Experts of a small language model: 128 SwiGLU neurons an expert.
Below are experts of layer 5 (counted from 0) of a mixture-of-experts language model. Rows are named router (the router's row for the expert), down (a neuron's output weights, with its number) and show model dimensions 0-255. Each number is 128 + 24 x the weight over its row's rms, rounded and kept within 0 to 255.
Before each expert's rows: "comes before" lists some tokens at least twice as common just after its tokens as in all text; "raises" lists some tokens whose logits its average output raises strongly, later layers aside. This comes from a sample of Wikipedia text that the model never trained on. Tokens count by the router's weight.

# expert 15
comes before: "-", "|", "=", "i", "\"", "=="
raises: " and", " that", " from"
router [148 163 143 133  99 124 130 122 148 115 155  90 143 105 158  89 126 126 152 153  97  80 159 106 157 127 107  82 145 112 111  82 133 164 113 122  76 117 114 163 160 142  85 142 128  95 130 128 126 105 121 135 121 154 146 131 122 121 129 130 143 133 115 137  93 126 113 126 122 139 137 124 117 111 137 148 121 107 127 137 135 115  86  81 121 100 119 125 145 169 126 170 160 103 132 136 165 202 142 129 140 139 165 124 131 153 110 118 144  96 123 144 104 130 129 131 125 156  89 176 159 125 132  85 136  89 134 149 166 212 108 156 137 137 160 139 124  93 157 122  78 104 108 109 115 171 109 135 118 145 148 149  91 133 114 135 174 138 130 122 144  97 153 129 139 157 139  77 156 169  90 123 105 130 133 126  91 101  98 117 122 114 154 117 115 117 121 136 138 116 133 123 100 124 131 157  93  91 121 120 135  96 142 134 128 134 161  85 109 184 116 119 133 141 121 167 143 189 137 127 140 123 153 110 118 133  81 141 116 126 191 128 112 113 119 118 157 110 152 100 111 107 108  99  86 118 151 141 117 106 188 111 123 162 146 116]
down0 [150 151 151 120 135  93 118 119 110 135 109 106  93 138 174  96 104 133 138 130 136 155 145 166 135  82 151 111 123 154 106 168 121 119 154 118 142 148  99 148 132 166 105 145 122 145  86 106 121  84 155 158 123 123 133 100 119 126  90 117 117 148 145 123  81 106 164 131 109 126 133 136 102 163 148 122 132 130 140 129 109 120 129 131 132 128 114 154 125 115 155  91 111 145 112 129 166 162 143  90 160 156 100 154 122 170 140 127 139 111 109 134 130 134 123 123  87 149 124  92  62 141  94 123 127 169 108 107  95 135 135  93 113 154 134 195 117 112 118 101 110 168 130 151 123 122 166 140 100 153  97 142  86 121 137  96  83 138 170 122 132 119 120 159  92 114 102 126 141 151  85 145 115  88 148  96 139 139 157 131 109 139 171 118 128 133 122 195 141 193 164 162 122 102 143 105  93  77 159 113 133 165 151 122 137 154 146 145 161 132 115 132  95 135 168  92 160 125  95 145 147 116 155 121 118 102 162 143 119  97 123 122 122  96 116 125 112 112 150 118 140  98 141  69 122  97 136 156 112  85 143 111 120 137 163 123]

# expert 20
comes before: " |", " |\n", ";", " round", "==\n", ")"
raises: " of", " and", ",", " is", " was", "ite"
router [123 129 148  97 132 117 129 105 138 151 140  84 100 199 128  53  91 133  78 150 111 117 149 140 133 102 141 126 117 160  82 155 153 187 111 124 144 116 127 161 119 113 108 117 125 140 125 128  80 113 153 143 123 113  92 122 155  87 150 117 118 126 135  87 115  98 165 110 168  87 116 133  88 120 133 115 140 130 156 141 114 111  92 138 124 115 101 103 184  67 102 101 150 157 102 150 126  70 141 146 139 164 107 122 112 109 138 135 147 148  99 105 156  81 154 128 121 115 133 138 115 108  75 156 155 124 165 127 118  93 164 151  99 144 104 126  85 120 116 122 153 104 100 100 130 137 125 110 157 107 132 116 194 130 121 124  92 170 104 110 128 132 129 108  56 141 139 159 141 132 107 156 145 165 126 117 127 127  89 123 114  86 144 130 176 107 128 100 153 110  95 121 136 114 121 162 126 125 108 111 118 143 139  93 161 100 143 110 140  80  88 147 138 121 104 129 158 155 111 120 152 143 110  97  93 141 124 122 131 138 122  95 141 116 134 144 135 141 122 134 124 101 129 120 113 115 162 109 117 117 108 130 131 145 135 129]
down0 [124 118 144 153 152  92 112 140 100 118 121 143 159 145 122 136 130 195 145 148 109 121 130 112 128 128 125 152 132 119 158  89 102 116 166 121 151 192 148 160 103  98  97 127 118  99  99 119  96 109 129 137  88 131 176 166 111 146 139 162 124 103 165 115 147 154 104 116 135 149 114 124 101 157 136 188 143 192 141  92 129 101 115 156 128  72 129 129 147 136  97 127 139 130 128 111 154 164 106 128  89 146 108 113 107 153 141  75 151 136 164 158 108 102 127 125  99 141 165  61 143 134 141 105  70 108 107 108 110 114  85 137  82 146 119 127 124 130  95 128 116 123 139 158 143 146 112 127 115 138  92 121 124 139  98  79 118 135 117 186 159 160 158 152 127 121 134 141 110  77 146  86  83 118 167 147 123 111 130 133 146 137 133 104 142 126 135 115  94 126 122 112 142 163 164 119  96 139 148 136  98 132 165 125  74 114 152  98 137 115 117 114  88 138 113 142 140 135 126 114 101 155 159 120 139 157 147 141 128  64 128 106 146 156 121 130 132 121 127 147 118 114 122 134 123 115 135 155 126 158 121 136 186  96 132 123]

# expert 19
comes before: " to", " in", " the", " by", " as", " and"
raises: ";", ",", " ("
router [110 164 140 123 107 123 139 129 115 116 151 121  69 112 130 172 129 120 195 104 118 148 127 104 127 132 117 132 148  96 100 133 136 197 142 131 186 129 124 139 149 133 183 173 147 142 136 141 141 140  90 133 135 119 111 143 110 141  98 112 113 143 160 132 138  91 180 133 155  83 127 141 145 113 127 132 122 140 103 128 145 113 158 120 137 132 131 110 132 175 143 117 125 163 114 117  62 103 165 134 169 152 103 116 174 123 104  95 151 123 149 135 142 173 104 126 146 155 112 144 156 133 161  88 138 144 145 142 100 122 106 151 131 136 154 110 114 131  98 143 127 132 105 156 120  97 132  99 115 144 109 115  97 112 127 128 129  99 113 164 170 173 121 137 175 163 170 135 137 146 183 140 116 151 111 114 157 168 128 152 141 174  76 113 145 111 133 155 140 110 129 136 143 138 146 149 145 111 135 149  91 164 105 154 162 140 123 146 125 162 131 144 151 121 125  90 112 122 148 109 129 137 146 105 108 123 176 127 121 145 125 187 136 155 123 107 150 129 149 192 137 173 132 119 156 108 125 126 139 185  80 116 123  94 124 140]
down1 [105 187 105 155 138 129 140 116 115 122 116 113 130 157 136 138 106 135 163 103 157 155 163 164 129 145 126 138  90 159 172 142 118 148 123 140 160 122 104 103 123 156 154 154 106 149 130 129  94 149 104 113 124 147 117  96 141  97  93 137 130 122 103 174 168 138  81 140 112 151 142  96 162 132 120 125 107  94 122 105 147 146 128 136 104 119 139 132  99 106  81 118 129 178 113 142 122 136 120 153 167 120  91 132 171  86 156 174 114 136 178 130 140 189 133 106 149 144  81 125 133 151 110 120 127 166 157 165 119 116 127  94 100 105 102 148 153 140 132 133 109 148 122 155 147 116  99 158 148 135  87 108 131 133 120 126 107 133 130 134 136 117 139 152 139 139 143 116  95 138 152 175 109 129 126 118 145  90 154 117 116 112 139 112 188  77 144 137 113 129 126 137 123 118 158 135 130 115 109  94 148 145 144  89 147 126  95 117 109 120 127  81  90 129 123 144 151 120 141  78  92 124 158 163  85  97 129 140 149 199 163 114 157 141 123 109  81  75  92 138 127 121 179 131 124 140 122 140 156 103 101 154 151  89 131 125]